config = dict(
    n_experts=128,
    hidden_act='swiglu',
    norm_eps=1e-05,
    positions='rope',
    rope_theta=10000.0,
    tie_word_embeddings=True,
    init_std_o=0.0102,
    beta1=0.95,
    weight_decay=0.023,
    max_grad_norm=0.5,
    decay_fraction=0.925,
    final_lr_fraction=0.1,
    max_seq_len=512,
    max_steps=4673,
)
Below are experts of layer 5 (counted from 0) of a mixture-of-experts language model. Rows are named router (the router's row for the expert), gate (a neuron's input weights, with its number), up (a neuron's input weights, with its number) and show model dimensions 0-159. Each number is 500 + 50 x the weight over its row's rms, rounded and kept within 0 to 999. Numbers have three digits each.
Before each expert's rows: "comes after" lists some tokens at least twice as common just before its tokens as in all text. This comes from a sample of Wikipedia text that the model never trained on. Tokens count by the router's weight.

# expert 91
comes after: " (", " \"", ".\n\n", "\n\n", "-", " =\n\n"
router:442443471451519477555445492431496527500525430505452456387525464535533431375517503515534476471594494485520453556514538506457467524544547543483460513497488465511489582497551554501614379572458457483458510529529399547452485495481432499524436480591517491482503525463542564455515512413438432558616478465604548477464500533468493472405532552519480509486389440457525482503507640426538426601425493480455495515450399523455493427543513571535451518523489485483573531388560467426487527500547512
gate0:495423499528489551515493502550559549475385542561528602546527454538491585407480458461519499571484436564445525520636563552527486534543526457564480536419538501616525468538556499510573499489531508545524418427426505432449456552498476480517475545549471496565500469502461514594455596480476474471491477519479490516417443520550409498548434562419512507551441490346459505465492552448493523427491546447533520620521468485454456528496490469521462464532524551474454355489528562429432446458446472
up0:528547516600473451383485505502581494522534486479555458513500505521573453544540441475458602417529616476499461534458454447498568500469444482452548564549490520428490432524449418455402602472444529470463501524619527594479507541467565563426460438468487518538502569511552473431402474510533570455465524507490414489576492453484539457524451460495584575518593506635554553523454506543574509498497515509495527398504589490554507502411511600471517563556541490522504574497567457528523509496482496
gate1:425459466383445506513503557522472483560424542455440444525536413402508384429497501563475449501445471381557484547488504427460494542560473441507479541471504528491486567394545622528473492520476497515486529451542518551593613486546597369510433499475513496491522531469467504484501458504470435512518522482569480441432484507574466481430570396479508419567467522494622492453568446481550556531442503497478636549463503512477435469550492524525484468504516565530500572433520431506467511455516546
up1:430457483439461564469445508556584550433491461464486479490478467522576491482531558537525458532486442477482504452503474489428554544458490524534551483446549531427508455399560539473472533404512569534437618487428459500520527495521523526579515394527526465507573551484545549597406500497449396463506537584453502501513569498486551387614619563499459464517529584477562455438491529462480519533438470502519544466471492503451500498551450444492484426496519457517555556540609444572483552565558648

# expert 70
comes after: " the", "-", ":", " and", " a", ";"
router:361490493499406553490431466508510503456533460497483485472544536394410528397487493530520504423450533484486393493515507460519481482538546552497481370610484467551542532498521418481574494576511444507438506548551499449506463459492530498533474534573514492508476585420405594425556447544434469497598479498562522568506484455580518448474566488572444524557397525512479496536554573570483494563466511531556502471474486499531514451488614419521498539492538539401488481446434507462618503542583450
gate0:463509524530511538464497457466527534525456494591531522549530438599483537418518492542535496583514508515469510481518521525439403544558450420469544543558494457500435526580556498484482449495480519462564507486505402439561475447518578438381537547618482485452551446521529428567394515410442527434493570407462506439555453518508435469462499422576469626569527580422448476425538547489562429461457513474510482577431493457547609503521495496514593556532476536564606514502512527530544514470496488
up0:454419422549466498655517532531515507475504477480467529556455547465577492488509515377532490524462516530445532580447468524500505463482630476512504535533525471568610586593529510526447483550517548552510420577515567509435447497463524587586497506512513597574475449387554534493533400444516530484450541439501509521489511557479428549484457404504580478522549441492455516548493490474582584421501530448598464540510429464538504463555512534485542549505589513467536525528451393555523468493439444
gate1:518427439448546462467488497515516532633549532571489522475501400509490616530466515510452377572448588450563473512483550463463532541445450601476603486532614538494556553527509538510542510545441441501462440495477518481513575513532517492565526442577498472484523525520602451426430551529415520470555549492485448462482495505524475453465533469578495456498375512479550474457576535451524557503395478468446480512490416479447533439509497484411445512492545552554481500474363430552521400537448475
up1:469437504427481562490415526571470507569502550485519521488453506494469551560448511371526386445590532480462463510465537426526423518449463494459520601556572471498540537467586496438507432586472523506487547577499498480478561469410459484510495477674447462518518548454628561478526484505483526504514556501535489527514490522514479478424510434544470583546517459465540553426461496436465574451473512342482447521572453494481562494581515534503507456573497497437443417522413508474472511500413440

# expert 1
comes after: "0", ")", " |\n", "1", "2", "3"
router:500475428553488502516453488447486478450509565562497444493542453471510522539482420397637489502499557470395477517507502468390531547512480541486567389557451609539506499419556526433487475572459428477548544457503493434453601550502461508488342501511498479417468520470467516510541486517589482472556489621564515481531524412442464532423478509462578632509438468524480482492531446516507507547506535550486482536407527405491522539503542580500439444537523468531522408526498481429470428517581517
gate0:516484471543552517467548535493462500431461482552464469519507399436503535455555455495542502540491488472525401554496518447499539423459523497497460470511532464452548542458483513521521501511417511367472532482549412595542521635472473568422510474585490447502467560504377422517489379553548397487481510463469439500463551476493521454522512495538599521566461473651552443578471524489570561502570473488502503441556482526488519522488482496550632531511451492577537442501458555462408530376505561
up0:517567504545581491513523488508509432483437519610423495488508451528558513571513466456496467446515494514513450503513615516555463471550515466501479494502484479458489548438521506560445537598533428369431557503474498556474555615529476459403411501509417561511450512436478469536536490427522440492511550504451489457477550509465544471496532417440606567555400419453477392486491534477536561435598535505554486444537558508511595418459485518450492495542603448440441412576483567461472547519531579
gate1:467438466491525478483481509486468504609526530607523607494494486597481451524526450505548527489440576470507525543541475530455456493494458527542557530537491527503474613510622505508434447471414526531527444456399508425575565476506527503579492478561520548454520508464498494464547625420526493511584575395457537544403440493505637576416498444430550468552472504461435515509468486576466553440500590491508484556462518468466507512530517510466562552476558401363592473463502451539522507500490508
up1:481417459476516548473497514493483510506510597487451553455449562538453458570568509412526428464503547403486561511531501527534468549501481488535559451470515481489491465533461592591419544571428560523671506562558517470582504448447477372462383523571472541403530448468559499545501497531591480489510461455425490549491435522503510578414471457497503557537419476524479485532468522527540556432455470514604456485483521462593521519483506529403551538512499435458435470402596534578491532503504490

# expert 73
comes after: " |", "|", ";", ":", " in", " /"
router:434535488546469502481531469509504564513442538468518504485448493395433434487409538543499568409445483452476448497472526552519500645472399535609556544420460542455460525414483467451522544531431478522439435467510526462507527457519511513539413467474503489430405496479343535368501426451492536447564450580508512529537485457458437389451494581472509560528566525422540490519493491438530509514465545464462457462442488477407472477455555412434547462535457491493591459517505497468558555481484562
gate0:593457509404599550563463527615544509549523556438516517432532429468452541563492488482508559462452515492545472377541537485554508504415484454606671600580477469510517570479538542565459500524544471591546545539443484465458486541505411497478498532498507543440365557514514552558518477598572470495447501501488489543520563530466456510499497464400504463597558514486437540529519552460531468498521499497546472421546457526489450516438561518376487495513512517450565439507514472492463564532513434
up0:429556540533409456533538471479491529453477464500553489544524499578566482518572501554573448580495473528473496466492662484421429446658479579497404419462434497461511446493507497500540486441497491511482451515524612505557444506452580513462457476567467526508584540450500467500456608504432513490510525497487462509502455429498541606533445512555468511437510417586539460499491474532459535526464528455528490607517519469450493483450461465643590543527439449489493528457545465530489415502442611
gate1:538552428545449486515478488533525523423545433567403414531482503488550519441509460442468509436427435491477459480466513494495429560544383437487485372477466519581553503510513589481469553404425428500498485496538512510532524566537506483453521425510433413447558514462404504483521433453561425511464348496466476532496456506462553517483491489506454433512568404463505518551474475528494565520544569466453544474506423419442507496672526470564486464565486536461451541505485582409448476481456465
up1:457474512514475423435466488521509424553527578414511532441506486458544462505529540584492457576515556539515509513564459453534462335497553603533465528526556584476403475482509448502552494488503572568506501574454525513585475420498499538549471571382503504474470518532594516532544589509447603465595619501506470505470585513516406486544550417434494565568424546545482487456475536555523511508463485572419514544462568565551487499461483422467480579473568508538535463473478416519537504493549445

# expert 15
comes after: " |", "|", ";", ":", " in", " /"
router:435519524511477598504495491508469479539506419487507421464486430449454464423430539473494488426526572452457452591477445450410529571454411590647448534555520563498557537413498459565473484502456497468490424484578511397450467573500481514524467448540502487468389502490503656423500493461467496482502488585538532544440531422505534371487511560460507509493491500454514472565478532436548520533442521479500451450453525452531389456446585486528491447500530490534489477505500509456561544462604598
gate0:540531478578448440557495445464455462474518486471589479478563533585530481500481486526503514496500420531543522471477470466526536571594551509492493579424442456533521631518476484490522504526497523452500543484518517433434422573520485416472556586537581427567498435445449469527533438525521542435448635447471504421417517466410508361486598500514490533513456493475500426557587538487484462481602503431407563506513401504458488529408467564479434414451497450467475518430512423468454524469470522
up0:500585547508518466467497437396452486521424545392465508488512506364516438393544537484466516336440392512453483447576583516461571523430450502464515507506494505570432514479562543558453477469493444496467519427542496518505515435528511553509412463399474537439526500606481573463474551485609579519586495556490465508544468444538509518514556497536460429546599544509557477515493500457490516430495516485510509562479492605515450466419565489479459560561501479507526601528594473524462492503498563
gate1:513482547506444519528520487522470538445488460582450423478538469579506467332505568578456450504432516503552469518432484471467437480544465539465459469447526621425418519417477532543468443485545515446460460570476452455510501551476575580506493478554555497523521495530499549463485539460542621466576454487456497505403451472464500413457497412534556484468471611451478524567378511511470439466537450470432484528412550441480454547582467446594597486495533469509404469543476469414563472467516509
up1:541545455440422519589485505505515441502520569431485542552436542451464514610499509461503595486532476457483468438548539540505534562450483485602520519540400348546546424536497441513562561508455464538513498392521517478488467372513433406486526473432527560497507537493480486502545455506530354482429523481533500566573438552524509503557523591496454473519548373461441440461584554433538548521467547487566470441578443542504557445483531538478457455536456508461587538497526450532460471489460525

# expert 105
comes after: " of", ".", " in", ",", " to", " for"
router:488556461468419467514509518447555482488579512333508448484441423423476474483421541451493545527584549427465533439494540484509575564491487546496401476556540517553475492468572354460480369443485505396576525518418473419526466524501578525447494493608533468521497504483532531492514451471537488520518489498466614573521482527510420518519520470544459573541465462536532476479551535506621461460461493436482428554487500409460517499579494552458529499611551462417564492529472525467510456465434503
gate0:588530511516521486403557559392484551507464537440515491427452448380526463486515596503457462588551576413416547461440465458487482585399494503502436551509529546489510524478501490501564477451477449458476498463492441597543460485444569518535525533468573593522548429606478510436514458453555506490546505552540502623475464514569469565537511511534523537566464484528468442505405536526490477445448570472476505491416525488478547572581613556500559553453545498401450531425456456430472521561471480
up0:457531487468550506515528456576497490475475575534554480531607568520484514559494411542531551503402507612556430555617485492499553509542471506486538448439474483499538429515475451553470537516527502520540500458608573468484554532548537406546478520451510407417504562422576437533474425564458556544436493535521361451531554450450477395568500484446440453506508401466465537527562533623485474490639477461543564494528474534547500542456520496488542513560484572509515436538493471589542494468534528
gate1:480481513435526486485499537530505503501506633520468467551571587442529432523605488482385506533518524478455428461469549543488504530474485610493499485454500469511509513469487506447501559400474439496620390464544521542493491432495567485534612565495568525508570386422461457479578537496506558488437454508461484478568460500526477491553543485500556558498518454479519544534528429494650474496511506514502455515530468517453576536556602472546507443506445469539456539498378379555408451606458508
up1:516548506611422446524509532432540535561519472554463584566514473546434517434488492560532506498529472577525494519665398472523478523490615459521543508492490510480449450465538486536614538537565520506485496497507544451608475570564449402453508400474528501476434545465479528500458516550517500531596528468511490532529565542491511471475373517494447435471525514550469456460491509499442592545456583464460536491471426387509469453422498476577467428484577494525495427461520477540624536400515457

# expert 74
comes after: " of", " in", " for", " to", " the", " with"
router:494520465518497462512523476368547502489623482376535418516400497418499496462350510473531502570491485450455510451511534540499520547500523528478446425542556537511533495494568381477428423450443428417542411572472520429535469509532550474543484505572588466406523505507469530433525464518507535421520457508552579541584481489549398508462492459544480515447503538492491489562552543526530500496463497492493459599388502488445497552555470467528463601630524469435555492502423502502535434489510521
gate0:471437519544528480546490500556541509530558536450467400535562511493586487541472479476473547560419525527499475510557399539544400442503434550571454507461547408483501459581443537542381475465408478647492517612475496530559570549521457494465450494448535468540555426563461560477469412604514514456556475511425523486514491501467466518563445497530486558368514566447571505479520545513461471527460628487488515488469458525586454528500405543430553492482474489536411527475500545535439533432501546
up0:521569511555536490481579538507469601499424457560537544372446574526411508501552503525499498500531554441589446426539533529454594558526513445456470587432473561496499536398535433541537496429502542461467480369456523548458508490440503481416555486476516513589462503465556510495496556494570522601456587563513546510458565453564519503499565495469505514577546498570492489433523576461482479569489560570523505555556529480446568466472574438515522569524505510403437461492541494584465485538542637
gate1:535550477473515483583494498491552410504513539521486472562549523471465550433580541441539412525566496565490508484446524560451524531426458493485458433504538475529504422518530525544538623465478451470553366541453556481444442568470424549555455433456560485461426528456542494574485533554522475457475415476549498531584538475503439528512500538420497477482480668556510571564521447487463505412513464523516437532481488592469463585487544387542480467598458522451507489558438551597553415487540554
up1:481481610592442513503553596452459524492440507591481468555528457590548407496559451568513528553457480488445488516471461541510579513561545583465505542559511503542532493316448440559522563467537518447614627465475481497442444493448553517530488450454501493483527494549507588518496557528594510547457422502429472605503444478479518517545456421496464521608572476525558519552546532558472428601559562465455453486541575486472460467547486515531485503540473546541511499485507452398521504476488540

# expert 24
comes after: " of", " in", " to", ".", " with", " on"
router:528508451509462515532462462433431480461535486362560490442505524473441468494337525499541492569535531454480462446471490534504579569482487540504457441495537421530505515520535433536501437526482458436584421530421471404586508479501518479574480508562584489439480471516515484437527442547486522427511444505459595511455536520540435489478542462524520577516501556449504404611502545507568508512443505461435489587517491514362441539545597599478408477596554509493582581489520493466516486432505575
gate0:536427420451447441441451498492461484512436519476507560450395486549478439515392569506564519507555457501478532576479481461451507526393553511484455501444531521503480515573452537457525448476418581505557484500509512531502585556609425524481503408484619463477515508534574431485465537520459492520614569496499536434480598554457473501530535499482618596459556542473525505498534510496532575551448510477424455413532455556371538464444539566414446479535537531543482573484435557522480528406506532
up0:598507446537446543506427507471434413435503562464523588436463466585470391501370595449506499498530497442552480534468470456499512482422527557508381491503527535454501449490508498485486439465475513493534509553475478559509549580576513470563414418570627510479543490367561492563478488549445536486571489478537585448511574596450489544462537518479510576485580561513527478484545529500449529454451479503420455433459531501427468447390494516436548466561520404545478483474442492481506566532485470
gate1:506541442535468539476442547556456499411436408541452507542605471531526532461428510492522574583547611468536490482518430493471487561474453510442427548418495526540462578509517503473517605387519524476534464545499531493457547516501478421551469484509545496601525465472596449491453576560437571508531502444488577490536507523509557508541436518441545553520512548419460386464499593490561483609524561485497493480499462527367469607552532577603397550540550538439478473489524500454497498474517544
up1:623520448486524573447502493477464493509563455503496458492434478473480570622516416448460525441521415451414451498553576466552498423582595375485569563498481415487464540514516505489489501456508431500515461455606478513529566528480529555497512459554479479467480533641464590496526496459497467524507538563487552472423508541532455475537494494499534495466485437567552595522509420522436462432600407490509580449528499398571565455473558543481588457426570419542458547514460500454486485491503540

# expert 5
comes after: " |", "0", "1", "2", "3", "4"
router:454439417581470506509443504467543501499558508553536466454445444476499503523468440386585524564512519452352524452512523485356514549495481538530493444524455532498473528483446478472500564545484445549495567494510491501430567474537495497517360554517423533475446453454463486509542441526567564401538529623553529497482555403542436499453508496518539551473464512499519498479604464543553493552500547532547401467408493383459500515503538519514517456599541514529575404502602514465510398478483450
gate0:506526508448371524408439571471406534548457503458489460553588508494516513425471457464547455548411506470542498425466543532475515509534486452507565492466472462508374430429513489509507498485486486608500563496531490422475499480410516512481393547616467509489591619497465523543473539403503449412490490521539529432497522536566483549467461551486418468558510343439533524478537484523446462500493558522496524375507514431516473497438466462493407459534537500469516471508588525417588527519457561
up0:580502484511429457484499594532362399550411389487526469542510481468546563396488513504539415550396533522461553460461476500478544567487509438478433553467412483473503457485422539561545461494608502514419501531523490496573537523489508581519422547505417531489637639577461467583462521445508494440480443467506498570571485437488449390539538485598495468475538441494474509553502491525469487543557551511463512416522433449540495539540501528458430480504559503509488505507471540449514532469423491
gate1:470588500454503535517453588525564526530503528512549510516424462434515534491450474472449577519523519460454554467435539568458424526382587516607536512452539486514469551595460540507473443464504489491532529537487539465460445437633504536514364447523483632586573523453375514498481548508486608553524473579528516535369597457520499492484542539532539505460477486489593501405570477519557443499496470528492493434489498499469519478524581389471523518520537510542502538517571445480456506584495449
up1:473513508509464491485485518524594516490508523488534525459484443447449501471479528472490562516520546486443545570495609516438437542383600442577481444465446460429466588564509529458525490473441469440523550520528582416429446487572494491516397513516430635559496502470367542518438532485439521557537476615524486499425611467524534510378537572461509612405491481501621532475553505559563531515512496567435490420463525483507491430517481447480522434512524498562503510506549570496479516548519461

# expert 56
comes after: " |", " (", " \"", ":", "-", ";"
router:419482496496466462522389432474502550432569480529429461385541442499549465457513517483544492536615499492544477580448549491470557562528508536474540353613518460501535519472428546496563514553489505486503484489467484487529451436470434497605439507565536498451471575550491547482555493463468479527615419488530519580460486492540471462375537583470466490500408580556499484510539525397556362541472518552501481472467407436445487469516522396496471444541490503458483508405485441488549522544459521
gate0:490534531469455503567393539449541480559561468510477478495549478541566559491475509530530395542507550437463539503664476473444443563519470529634606506487446552490537592539470546511507449469518517495455412523441472519497490527438436478545468525528525419475466540555518487494470486529515487431497457506529493439532504480456517464460345523464446534472503558534461444512448498544543445609354441412518463454489540425473566433501524465449459534469424462504549510527499409572504429450469614
up0:599442463538470485466524427506479474555531538497492507517479499451621427580470493535481570496429442537488525558467467512519521486537485516501500459402495489514443484493557541527481451480497553498451417570583454563524554433432586440478526428550546474481470539599533515487534537493451538425548536496558500432451398496539430545514580460487585526507521528375404483530464483520433491457558533380480548473629478545500469459474516532511493473462590356453501441521379504429486527545563446
gate1:493515496490503565484579557499526461491478541522454549488482521422504481478590469558466568423537471429440574521506463509447503577447561539544528505430479501469435516385590616557482487529573542457568466515475466501624555400534591511470442521445534478538520477545546413402530496478513493503500485482591516577479516460491520531510519447501469475460485432544512554511489500511494485452553384489591486483403537435552416386469629545556492530478450557530586491638460481457506450489468537
up1:493477571507524523509472467503431484401586501540469470562573514413553452441546496523469423509441516423487477482384524457443424520479554484524524479555459481492518501442560579514466444503603514445513454442541398582455551480565482529446464505587502485532454491470438612464522563435440518530544399403544463509506541504492437549381522519505472535517424510544512585440505486457418504548445461378455510436501432509532462445530627549566501559486448568533518514504462451501531459537541586

# expert 11
comes after: " the", " was", " a", " his", " first", "'s"
router:366551477561560529490456587470528510458571572455488392498465503458530486494430406570427553499607519466459529498476507514429506542475468547502505496542418591512538604389520525492516471442500495557434477507615468539474475550519471522490492561590502420539530475604408485511559475535491511389544519457407534479543475514463429513470549520485558514474535570381614516468521521495545416503470513550489466503504476465572474612497572503500491539514577489468508504487565481561495530445446599
gate0:492569560408519531410442512497554501485490472500474466498483524480425608511461479521379441474499497516483601491499461537570449413514513514485431446517566505584491549508413604557521414507446502497525374577466458570549484419466533617526422517578517447482492384484479505551485465542431567477574571504446541472476483539555490494413523398561503406483512510418561465476476456550478486533466505502418580530481552503520539532450441449476438511423546515556566544505434514435495566469534496
up0:455477469501468534487448521447436557530541462479455454479550447538490515441487498502421502446485353557514456484557495497458474550471538429463558424545469605521437482513520490600459417559515460471460492487418512512524600623544539465568508462426489474510545540529524527470386463528499574476476462560539428524523491537373533529325471492591531417466553500555393554439464511555481473464438421473507461563463401385469539477496499561490492528522540488530524541501520527494525471546556475
gate1:440429427502434488602441475503387412517472505585494461548500449531515518479466496491530477494437458497470500523554576572513485542420535514587578514451540528534605480425449499439520518467512485583499532510444478445493433459426543421487425485485548436480419524582455467535551508484495473453439488520359431586437559468494519553515420542418504507483485526531520509565598441528421469504451550494514416460571527425574484449587530438520483514464548458479472466530415573506467426441411456
up1:474417548416523521483535539517537556414508526452519504475467413509515493489487518517452467484501554393440484556541511492463370465491557476521430476512511503522501536579547505487457421487469621478415505558522535500616512554527524579592554519519511555561503544440473502421471506502493514514613467467549608455448539472472499569505525464582610483488431592505589536522513499429536432440500575574525591531507437505571479562484440532429506519513542557455541507491488526604512440499438637

# expert 35
comes after: "==", "===", "-", " \"", "S", " for"
router:428508498522506506542406545473442591595531528513550488426536503490566511494447517546419456555527507473484454601547558469492350486529474526536474510463536501536498509473600498527496430494478476490497533450590477442431490491544458552504473531584459458466469547381493571520544417422447488497552528432503475403514559497436454542450482438505533536598458497417513499497535549425502498585461619463520499539455512487373502454521530502491519608529500420497591497440468347498528445488547514
gate0:439471469498457490497364550499530454541487592543571572509471559433667498524539484539498477425505458478565518503480512453500509381525484577448561498427544528532460502461660386511505497454486563530509520536517440601479514478486450525495444461576500505449500489472516499467512532480520492411460468486474522421560577397512492540455489461474514509553504518504551486507449605499423528550449585514553503508438619563464455591526414507441538484546465484602520509473490467507526594463520572
up0:513513462550497478422548386537468471389449397505499471510572470464510539545505506535528528492480513482514517539517468471508505623481467410583590492515441508384613537486561569497416490541515512500512495455533531460590504530612527485465499609515355544470531510559542459474482424614500526561454516499374541435488522583482586488469581534500536497458494550550581431479489494542523470416593531476440500482558432425441512495466529499522425537511500510468484530514544516475487403499517553
gate1:439457480544485532593487610492451470478468467506526573491510480573591486407501465556496503528495530578590524595560465570426527468569529565523427607445434454545456493590560523607499487438616449412494520473507537498484419508458563428500430574439530561511488457447545522505600530481483479526478501465485494395555436483425470526505432391521481471536529561413500481483475587508562441507475562436539480560457434554429494486516499554569570521475464485494510493494514433521463426472501565
up1:396528501506569477527479528556568541449594571526628479470473521518486528500518548547447585541452564501438471577437400508534513479541469500484515465402500547512558506559469452489487463430478442486473577461469508513516474462478513527552587443513565447542482531523545369379603583526459456445515515563543413492548551520487528533554484516556417544515452473474443535474563563527444520505453536551510521446505526496615584510541493437373591500570480478481474466477466527475404545407465525

# expert 112
comes after: "==", ".\n\n", "-", "\n\n", "===", " to"
router:401516453558494456529426485479466554451530495454560606455521622474537477534414433556452499561503498429489489550472498506490432496575428588552510470559594481488467499489569567474485493511450485508453518436472441455481508470503499472509481563546495491532485510480482519409548434432446500557564521472463504371521556499447533540470537467510494512616492554402558464455506634527516541489466478482510464555460480449404473482545537469428518596511562484411626511490434344478503431478509561
gate1:468537453492439424512549515511499491424404522480492511424574467524530485441489491568384554598397510379579552560521527482503514442463466496500488485443549421546510480521551478489552401561439447550539566472462384491441517468523478490542494597485441517451531457490557459464556461517545474585534516504504477496485458474506496446433551520451554517484504463435600474466477538389423516555476438509379486487545473508500561474562545537503575440411451538400610485433505501503487554501613527
up1:484434408472428486450520477530559515434483532464485518589461604405574527423471521498462502423552518514534545437494441504507521470583540560449436581520529455479464460534457490519502552440534510441552488462593522611402516457508510507461513492561473513509544563546571562630495496519503444501456535494465478642389487468472475412510469483510496414485607520513499485484543441469512595468470448530560461513408527419512508565443456506465579570470521490577536495538582446427467534514446411
gate2:497549475618552429496525549476477462535597530521510398513466509491481561480398515555489466538490437469510397529495474543495584518598570569518494528539460443432491432531407505544535458451560525606501469425520443402506504499502521421418472368440483496586481536454450571525501431396466467529486494408500440510522479480470474427514481529514457446508549563422484467582509567522458573455469419550459481538531505483477571523570495517441561509512509463485520543579468533402541388467486562
up2:452424529467470533492500474397513552553370519509447518473536487520474482422541546474496566539501531576439510519502542499466487536430438511509484503430518502601632497406622501480418518531482573464429501633492509583551451476511481532540537566499530460380474474549482451482430528583538501395508520559519554512474501503482472500442530489496529548586494551537523491535443452476534442535447540516562680477506456497475432493522491500546500460590521512535533497404515466539534622516450566

# expert 59
comes after: " (", " ", " \"", ".\n\n", "==", "/"
router:390492468448538503597423433433481593485574450506531489433491480483559445389494537558459473477561480487488509515490478434454401581552497538454524396479483455501559507478611494479548466473444489473507539454599381500458520502534408468506416460573461461511542473383528543503506493446510425501572484509616481393518523547459426442465536512505474531451437539468550493534534536401510467541440528481467538581363451506423476504523513499539441484456450495521581572482478471460560486501543479
gate0:453461447469495456564490525632489461552481534493532455465491463523473533460537448496542536554487548609616498479475500444481465606471566479452568534428540566569455554494521549613477509446460547513566384467523401525493519527550433458518508523441454441516453488492474515564562476516570458466551554485504449523533539510401493430473432485497468507462430473478496419493517450392491463453618529493486488520411489413459464495607492392600491408504464543534492595510580495544490508498492583
up0:523429558482439456486512567483468566529583540463510528506481454454492551426453522513521568478457553568553480480552583475457539582433592473447538512531446582546466582530550510506488479439456549560479533502497499491558480586576442488524491502507478547448504457499511451495485574523535457496589435575565470396503591539486562413494473442584400534504486517460530470417452529358520524508524527503440545526495473451424456454492456470678515449488511421568508618487474463458536528484548589
gate1:486440549536507501551528464540540486543441502495458516480420500514546458412481527531561552440546456430558549489531496467520459635547527453488569549519479542522479495440523428505491500505458564444497564466556474412502476526436347464471504464586505498554496521465516516460496432433532399449507491574572591448448459555408402520451522505436499611434477452428475452590352506542472438502482450501505523591498567380471533589493542509515501546520488548463578535544528436490471513494521571
up1:491465453491516533506443538466454535455599521491556448526510495489479519592490549479482486571561574541435457453459556589457476421517432508484439470450468537512464547469503552495522484557523435518487444547487542537545527433541589446567513535410512515427492453479439464509542544526489582498508514414522456544520527486578606448590518486555424434608451459566508461441611461454494529527507533485476394440402516574521446398525497433427471500555508406548436436390548531481540404447469453

# expert 26
comes after: " |\n", ")", "0", "1", "2", "3"
router:490484446570506450526366514426466529423467520520536481539476495460532486506470453427539498484526586475436503551568541471458525522516529529483590464662442580504427514389560509515506437555503466487540443436519483436505573505509464502447362498525463463444451591433502441490525507502479494513554459578568502425490513416536385528464532438508581638501489509500491355426564487520532492471499470509475514475399495500525522524516521481482437494512569503551510463500466450459577382512539540
gate1:509427512478545535530468524441506580489587525523483539508546534470455549490455403401473463483473477520563595504529462487485557531523468495431482540458498548603544419534498507503484447519473509490560398496458541461487525456431413547365514417623497427546520492517561523555580459578463528568622569501372469359495478510472509570534572500570541499507445477543415465508387548471494528517543548495548449521528495518475549576504512449518504483455533572471513392494518531496525453409517514
up1:515443482483467572442561441483513553464512455494579505554453500505468477564506440567573501488535429566425510458405478430579515487533441444583458456564465461461484576554455459530484450523558537459380483536582528450577503462499526398551394456450425466419488476422548546481421447522561499473515410536536512602524523559448470438479485462451471508410488565509529500453657525569523532552484418494551482439527529520545490500553466528402479504488450561566461582479475524497440459443485523
gate2:497522500597552524482518474558548621450579505544458506551523431565516428460468582581550489511501539489489468461513635505404594574525551506450558526460504506532354531463508430517558515509496450501448459403528545459576484520580488545540422486500510476470516571429527470514533456461531500478508439482523511458475542535558507515541500495447486541323424488465561484467542448478446410458458486559479549516451488452510474447547498484533494491546485475510623498583448434425631457554493494
up2:520511483464446507483492480490463407588473488441489524354567552432469580527521498437559500475470439492454542494479352525553430473482423540605396441500479522494617462500455556499486516506567507495543518564471474608441522468476536469510599454496426528561479400560510553492477514528501556477500505540529497574508439509429444530466466500515417426554543520520453522557550548472539534563518569448562454505485464565466499569391552535503554495483490528497422486464508608558404541409485435

# expert 66
comes after: " of", ".", " as", " is", " with", " to"
router:547449490526489494548527452383455518528552446437519500502452490493522493442525510523455512550522482458497493437478471562485561488545495518520464442532518451454453500520554403547493511507470455402532496628468497384460514486501537475495495590573473517470478462476388652542528361452490536563505431527574638597573479500541485438434472458496518559474452458458579425511548638505551444461485550523470359567435482452503542510492501456453423511538551488482526533430533500504535493494467522
gate0:468462533533446476493464463469461501527442520391460518585530486596545472502570475553605505541569542418457438514501441562451484523474506491493576457503502531434497610512464515563539493512488539556469445508532506489496559518567636511403524395507445493490510475460529454480479551489560599482532465546509563469594450533553539449547534533491468477456539493516645440286503446500540495561537474447410512521518459459560575458424538508504535441507588466538456483490442524464497462449501472
up0:579569502438598462498470585575531504528493518597583561394463463422476465458521546523504498499449473415468567509563577485552528520550490570473534571448510479609524423558517506487469408515487548498516548595454495536416474459468426439556427507440468520572450555521492454543482498554532432464583557500540487533453501513427490498537468452502540578473449518515421582639517517531516511468477546523523511408450521524537490576547473538466524587465425564476501527574602509563566553459424488
gate1:484519577467373461639509453457480477552488515450467462451458498535520436525521407395505473539474412499597555460466528546451506552539455463439524485492477473422592564507514480527517485512402443447537556570478456505544557483593533553456485482470491490512523479373494494511486469495469559523427398450552564484404545537514503468512459486451431451599476510549603527491495590531530519454387542439529462468471557522478518454526568506531435549448502497467486612548544470506460523560496628
up1:410428487483475532515505414406580437552458448441508349509490566456526450535528410460469465595455453547480460532460500473472559576544522520430525417442465521415480542489463517503478440494405442462497572517476481511566545529499536621550534494536556505442526484552489459449506500523438503452448514491603558506535598468524447481502512396439461369518463574569535488459540555485548436516430483422467553493488513499558524427543501575517508483463568520415464523523520510465466493575513622